python train.py --hidden_size=512 --routed_scale=1.0 --balance_loss=0.0112 --lr_router=0.00038 --vocab_size=19792 --norm_eps=1e-06 --tie_word_embeddings=false --beta1=0.9 --max_seq_len=2048 --train_tokens=537100000
Below are experts of layer 5 (counted from 0) of a mixture-of-experts language model. Rows are named router (the router's row for the expert), gate (a neuron's input weights, with its number), up (a neuron's input weights, with its number), down (a neuron's output weights, with its number) and show model dimensions 256-383. Each number is 128 + 32 x the weight over its row's rms, rounded and kept within 0 to 255. Numbers have three digits each.
Before each expert's rows: "mostly gets" lists some tokens that are sent to it at least half of the time. This comes from a sample of Wikipedia text that the model never trained on.

# expert 19
mostly gets: "°N", "(s", " Preceded", "″W", "″E", " Succeeded"
router:161183113087111144124096136136127092109122143123185157121160138151091167120083146109137129120095171116113174111113125127119143134052098107153147111161103148199097113182118140060116185081159060106148130133112098088119180200160149139162118116153071139096166120149107123150162170100131166102136100079068124132138146143122131116160157123124181099134158122125140050132122094073142113160141
gate0:106138136077151163068115092098170172129174156128096110166094118115150169165151088133122128086153091102160152132049088099183110123147115146139102151102127132151093136117210124152118140099093143158100206123152110098139126097161163107162112094132108109137178117123154153135129146100036136110118102151105144121032100083095107114080154075174178158140155113206160194120113123092165141112145
up0:074137120053123135084127131042113146132111130149108110192106094135139155125176095127129135119147086117157129120111064078133182095135141161177121136087130102123137157091198134103178164139158067126116061061148102143179106174096133116144174098175106112086189121172126169167151129119094122137105085104082130106106073059129159089098145052171130163144123164169111113126143095126130127081107
down0:122180143141125127159029073073171102079109131134116174097130138111107172156112101134129151122151148142175126106169141100129087092107147167148117130145105123108118201127116087075094117131193084166129120165148138096139121101141150118119161081130124070051159156082132145145164091097131160179127083099095077146127129134131135126107116108079170116172150138137092092108134142138198136126094

# expert 51
mostly gets: " from", " for", " between", " against", " of", " at"
router:126182130154124105157130161075110132146114104126109130149134106121139108041151127134181115070133147101095079067166124156149124107128090111106139142122149134193163109182173150129154118150154142098199102113181088134170132104177072106120115127132120102150159137139111123121154098090128154075151106141150074121113104090126139131059118122149161107129152073147137140185201124074144156150137
gate0:099115126111104123136137072137090117109142109119149194135185084130101081125173120108153075224182120107146087183149123126131151211146155153114131139143099097103136167114096125146143087139065159173080156139096147195143169149079108128113125155076126164141141134161189105127102147118126133113084080083111148161157115072140200115175124148169111151100163203066100055155115083114121135130095
up0:115138132148142128128106175125168093155132143103129076100103172131106186126119145123134139095104124137110155097138132133144120088103101093184135148117153167128143095096141121082131153110159066050205087117140117062088064106182135145148139069185119119100110085101103152119147132153143141166200154159121126114080135175112012123079116116080182102131123085202143194111130195150131100133146
down0:150170142146114098118120119138092083168125091085063160152134120138168154145140104100119125146102141111106121150114122173146135114178128154110097147084182173173142095152118106123127125121167100128141080171154168109115141137149148112165115124119143103132093123105092169141116131131076115150117149141120109105108139133133132125093096127138140117132124150121130166112116164149069118181152

# expert 28
mostly gets: " long", " water", " large", " white", " air", " style"
router:104130163159105146078134110130096123118140160143141193166113103154141102146162159191152083121114081060127143153105156180173115133125091165088175160157154167098109151039143176114114117166133143052135139154149043159052149093111160102123110108198184123105075147119089069120152152109097130130123138097105174100131063176113105174116123167064136140146161121138175129148079120180122132124071
gate0:156149149127133101115106101089127102160094166126154135100155116116172112120098174183165166081066112084163133126074196132103194084107179083088142096157130112160108172170126102137096111134126126243117155159155175067125085087056138150100090121159109126092120172128160089150118106101039094076070145141122195148144191163085102115152131131111143132138109151123122142142174170096103179120114
up0:138145182087137129051091074065156135158067170126158122128132126091192136133085154152161140080111076129108176125100181121094200038085151116069146098160103107130119165119090104118139134109101135204141142107160167089129099091072100182151103111132141118095106147130129085156134149102056086121087128127108184151157146133111081133148117167140124124147119118153106109130105170089110151122149
down0:094136165127085132096113126134147126177123090148156154131158138102143080149115116191131215211112133117169140176160112111153154131100150154134106173098136145113133099159115120084121093103112102122125106100157094102063094167135129156163110108135128147135078100106163104149099135052138138178163129134098146168123084162134056149200157079230121134150167141135113078122156141139145121127109

# expert 56
mostly gets: "==", " is", "===", " are", " was", " =\n\n"
router:206162053173141132134138160143107151116132086177157131115143170140124149114096118102095139168092179079154141118107106150122094113101148162140162127089091143189152107152147121128131129126107103140138142142167115116131190155116101103092216072071117123157175138155119114150090092138148106080095198059116098091148097137166060148157150120112095081098168123108165122148124134125181154137140
gate0:107135116158095141107169127170154142165154148143128107097053092199159142098141114191086136107184087135119109118120150081151089178134146155177058125099071172129143122068102177160104140115093169080188159110115081133108099082170126112086102136152165162104096124177094161096100132151110146173142183132119142096163135162070086123150097112058129099149158105170132181112114168169157140179113
up0:139140152163150110161150122124140153157158139122107073085055089146148116140100062197162135119194101092093100162110180085112085162120153114136101100130118166145132204157088159119125175128116130102147159098073133075107142060161178163086101119137164136149116095173146123115112075119103118177134139173119141125150173188117136127165120153129111040192123068131106102078102138145169130140188
down0:185114129173131083170146182155115130181107167156101182110189102115136123108106127144075134104115107161139095097079084074104151113161126099181075081088079066115228110120111101145148144123089103144134115127124135157142164096136125155053142125132195108114114081125130104106097143133162135092156147165130143086108155147161144158140101120087117141124141174098159100135131203104195119120107

# expert 57
mostly gets: " with", " including", " the", " within", " include", " against"
router:095065087176116176108140155118113151138106177180077107140119097134156145162083170162127114140114139187114205097133107116127120129071079191098104146116135182125193142161106122129107122162118126137135126176087094116109133082139113080101103070215122071115092163120109161141198177152110125093128129079145113118103112135176110128124120101160149194183146137142131141139159144092111082155117
gate0:128091124153056169150150147123144100129134103138063156155173061130154137187168078136128067159138150180093154152120057100097126145174144143143166117130117077101151092095137124111111069073091082090064141182193132134130123164144121159183124115114086105139079128151136142113125145120134185111167119111091076097094083236101130178139134064155088157106111096089124148082104119212137174164055
up0:110077131173120135143204182108134105158177122163071165110185097180150142189172092115093114156102177201088121153154103125109094109152145129150154101071118055136137128102124110084125099065084079112051086173181125168122115108150136134175090113114109135125052149123147111120159202101121189115150151129128060092159088190150123176151099045136095176119096103088117172111125126161116189158091
down0:170095096116150065126170134068101128087143144093160127149101169170166145077137095101114226052102056080130109089118132096090105059142175150136097117147117162150125124144114104118116114131151111152139099109052144140152121132126145173068147085137112144093113139135181143117113112156140080150103141141158117132147167133172143105072093182149162172102136098156078112157108097084143116088166

# expert 44
mostly gets: "In", " during", " In", " in", " through", " However"
router:126094087152143094127073155106188114065053151140092137101136152184156146102163084112097127163159135105252119072115078171124149140087109126085151110119144105143143158198110122094094106141093146144143122083082123085139145113116126097078121127143157128159181126072148153140096044152171118145098159096087093130092168065124130092086157093135078124109088142146140126155161131097187136120122
gate0:096081079134127109121138103138169137107076124088083103180117144165142119161126161217152130134199174101107136107142122134070126130179149147138054149160126130138163081101128141133155131129100161169133170090120165102130113082121119119138152121180112092150151138195184202106145149055106107143106148149152118110111089160114126123103071132111121143149153119137181151125149138077088156165109
up0:146184150141114082162182163149101152133164145077120094157093179130134088126093080158163125074144048115167101122124201127047102162091080157146107121119103136125111128112130128117118141136155114136105086178144126132131064121158145142127166148138121128172141137210140116135172121113168076151091147156137156091125161123154126112148116101187080137148140141159122179043113095168148116090217
down0:107083153138120041097150124147134053058058115110109135137109140145092189115115166164164081120137090102165120128128149138110062108103162084122126086125146171169157105145113119053125103114028115130081095078116212069136134108134158119086131138086108126089163103178155127127096098166103132137108168052139097102101155119152126212184103143107133116064129131140063124126149123152148133122091

# expert 12
mostly gets: " are", " had", " other", " were", " used", " made"
router:115112099125083203100149189088154099062067192112086080115100127149131141111108117123073072128088140155120126124156109169137137119170147114086124104157129103188178132038096091147140120140179169123173128137202145117149152147173112003145165065144123154074174172097130178145197122133132125103107128138117097109093108085156138146138159127102135165110166131114151148112138117127131174116065
gate0:115164129090152096113138132147131154151174147123145163158117150185109134111121163131114164106084117124163191177136130176101124193078108137130171098151112169160133068123137153102130177114134104123140117134122098095067141163143121121104124132106134089141150150108124110204124151173109143105131094186146215104157125115164189140139125062149079115068133111141175093107173113153106086168149
up0:112105153068192108045150163094151107145098130134207085153182154063131172136191114139111163106108103109153141121116052114140134163099137134147147099136123097122108116156125121110182142165079103084061189128148132170129146135119165145079150115140150054119192151105133073112100186152170144133118106097151161162129137198162167129112120112104176143121153148083085114131086100143086169113152
down0:163097107148124174124122104182093111132140096060087155151134142126155044134108178068132113163147081079108124132137151107080128143123156077149127157119114095117146116138151117182151161130136138154136047139144083104113102119138058060141132150173119176108140169111153080112122084065089095125135153128120107052098113058141172091072165206130094154128135111057143139196174086140064166093120

# expert 25
mostly gets: " Car", " AUS", "5", "4", "3", "6"
router:140134148156169127161129177098114123150142083093130104064105104121096129161126154125135135117102103106125107100137078095081169115160050171129119088112113137113136125148149175104139173158089080079120125072139111155104107156098163150145166138068130089131110140146167120121072076127095130136177139080171167154209168098143129110101072115082115162090155115107122104092105187131143116118133
gate0:170120055148130109145123135133190196164167149112069159142148110102151114144137149066129124160128087113136120106090154118121174064177132171160123143146164132122168140127164181126140036137117097134153121151081141177078141203084137040131167144164104165133125138135134111083167081191143109162119146068154090134122107151102147183097130137075132171114158135168162120152126041156125185078168
up0:114125159108131157109099125137032078091132121200144110139121151172120144120110133175147104121141170140035173150160138146153111162119115083086086129126096132160114129101058069163082176152115127149140147120135181087193124073170098200127084109091131109104154103086148122136094196106074144128107129168115174152076159121115149046164148146125159090130086146110095096106121140078130094175046
down0:145162062102179180124172064016174169120168128115109122131122139090108164112095085126157143153106119130150095123158092110121131113118133106146125145162101126118136204103119130095138131094096137106122116144074106165141095157144203081147171179114146094155090050152152123135142133154105064124178106141148087132116094113168140130066115139142087108111144119166144129162179167085139101132155

# expert 14
mostly gets: "′", " Te", " Died", "9", " Lemmon", "ro"
router:135201175084144127114101129123172106174150064097223071176110124143182176119089188080097167100142178142114108102153108134149143124094136142081113161120134141127094130171069143095129117081136134150116150091176090176071124181123075194157134119119089161125094139105193108129156119166145116120133165116120145129201075114088161101147076137173134114142111132080080100159099141101131124103085
gate0:124153103138139142125184137117121145133087099144096142079151113180145180076149065165144128106142188140089127142199120124092164128092193110134151153151129147104139157091086188186109170135156104144151173129109114144207111116104126067124113154155176097085138140084151164162133076105170169154084127137128198131149131083094102101121106152034139134184185083142101147223120113120121130114136
up0:157072103135100119199069111146129094082128144137107168120097132088151112139109154135128064146103120137133095079098134106124050148120068141145095105083139148091117119174191137087153108127108105091093127113146120109093118112170136190093096079116132131156131124203105154065111153127095131111111136141134068101095107193121117118112115181169104081125067099123156111059145107134164124126168
down0:140138130109130139178086089108119119087070089138080147088091203162151126117105140136087122107104138107153113139148119138093108132119117094106234191146123130125082145131093120090110146190113139110157173129112082098117110150152100144146139102135088131173109100115107122110121209090121148175080123119094155139166078145137112216055136150107152083135080143158126096101190107149127176136144

# expert 23
mostly gets: " Al", " Le", " al", " S", " Gu", " El"
router:132119134144125104110116098158144121160116096134208138052126156118113130153176129086119208132124095083127218188147126121092144145126128124111182126081158064118099113206175108173163095168147093093122137162160098133096095087089137162155135172115148122121141105148053089156113184104157152085175128123111171150116123072094133157133090102138151169063111197115117078050132130135154131114100
gate0:150088168073095125229131155128066077155056161177129172141108173117132105163125165121163117168187147053154155115129148093220159053144102146147075101114150113151135143102165190093143129122088101141129119122188126103134104097119144175107176065128098124098163172148112147059182139158128157126140145122127131130131104091139110152145121150141124077194147142088086189126153155175138144187097
up0:075105188113115142199136098075101073129082147151160170135115159101145112188129116128190121151159105081136147114175202144136138068170119178170094126140148128139143168127188184079143159113078068121110133170167124112151172120146141162120201080139112116060201141112082123085141140188110143108125140139134135145150131088141156123155149145158116128222195126082113170132131166195132131190114
down0:142159193107138050123137152124137127129097138128138137120091109112144176151104159137123155111169154114133090084079097078182102146108069135111090110172132073133164158110149153140163118188126137183139116126129140119088135111117126140131142106108134149153146091159165155139162122094124110188137127113122202145161085121171152130150142139143131161151096186111118070119061137103172141140110

# expert 36
mostly gets: " under", "-", "In", " until", " between", " La"
router:171183168121178051026158116102100104091136124109085142102203100135105151062091216115120198138144102115131149099099190110075155096127117113115157173118088196135149123135101124133132100141182090181109154123053186135164156149081091099122054155159098159098091130113144145095125129122105201099140129075176160092106109075140149131137087122153142135167145167146085093129141138110148129151129
gate0:114152109142163108161111136108117148102126164130150150096115106101186134114112114071180136113141190095193139118178088105110106158075163112164056126123168087140132138160108142162146141140126146185169148080099128135113105183123070106143144123145183120107156158151114118136127035189130156189120197104152110086107197070160187039065183150154130113115155138138146163146146086143124141078140
up0:067150064114012126120185169153133114113056152055097118119140167188133130088096116149093160154105093082100107080188120125098141095134091124181156130136023118100108099121136089197152084163106149116142112141186149152143132140153138149204169160079149188119141131080139180076121162145171142142093152183101153113158128038134074153160126123105051113094114159091148151130125204117123170130077
down0:095102199154127104152035158105113114090173144147117152143193114097116145151131089163154124114164125162174109147169186147156108155170137145173181101125104215125151141110165171134108092045144089147142120166090117100118140143128135094096131134179102131166140103156178146124188158108137082109129095131126095144169119153105088131107129179105159089229124106104143130120114170128122099140132

# expert 47
mostly gets: " R", " D", " T", " Q", " San", " J"
router:158107173098131159143106133156098144095084114103159129154130076081123062129068061105166153141105107122122166115147162114144134157097096188182104053149113098115126165198131105103099120201168088115114144129135056139184059126127122171116097170073140144142106126101077116080111117134158156133089195084129133133119100093101120135131099129141110166111111175137113170099120138102177095147155
gate0:125091135127167183082078103099184162061113211142124135153139139147142096132142104070201127136159158169181158138142134106096180151092145123147122068072143155155128141110175084110086151093138100144128125127139171108162103118161087180141096139109137082114155147083094167126143074162104123114089108111088165121135149160102113116165132180138142074188097116137195133104111147136122114134101
up0:110176133171124068125124139098110133165047040106114142080150122138176142142116069092095186150179127116091097106128119149119167124100118162183166169116096122095120166157166134135164166082149107084094127117134117165148117121106111101147172132147133137130100112182156119125116114125152078091180161082099156071094159107149174152140167146080133186130083154154098119104165134135104165109128
down0:131110113074163106050153165160109119139141121118128179104149124120062069152092197201122128135104181115058144073109070115160134171142137106131113142165142108110110112045122112112166143173071148130103103115136125113122126102095126103091152098107120158168138097137176130136108115116154172095166140091116141085158122084119149148145102123119124091108166133134108102126047160098110101155104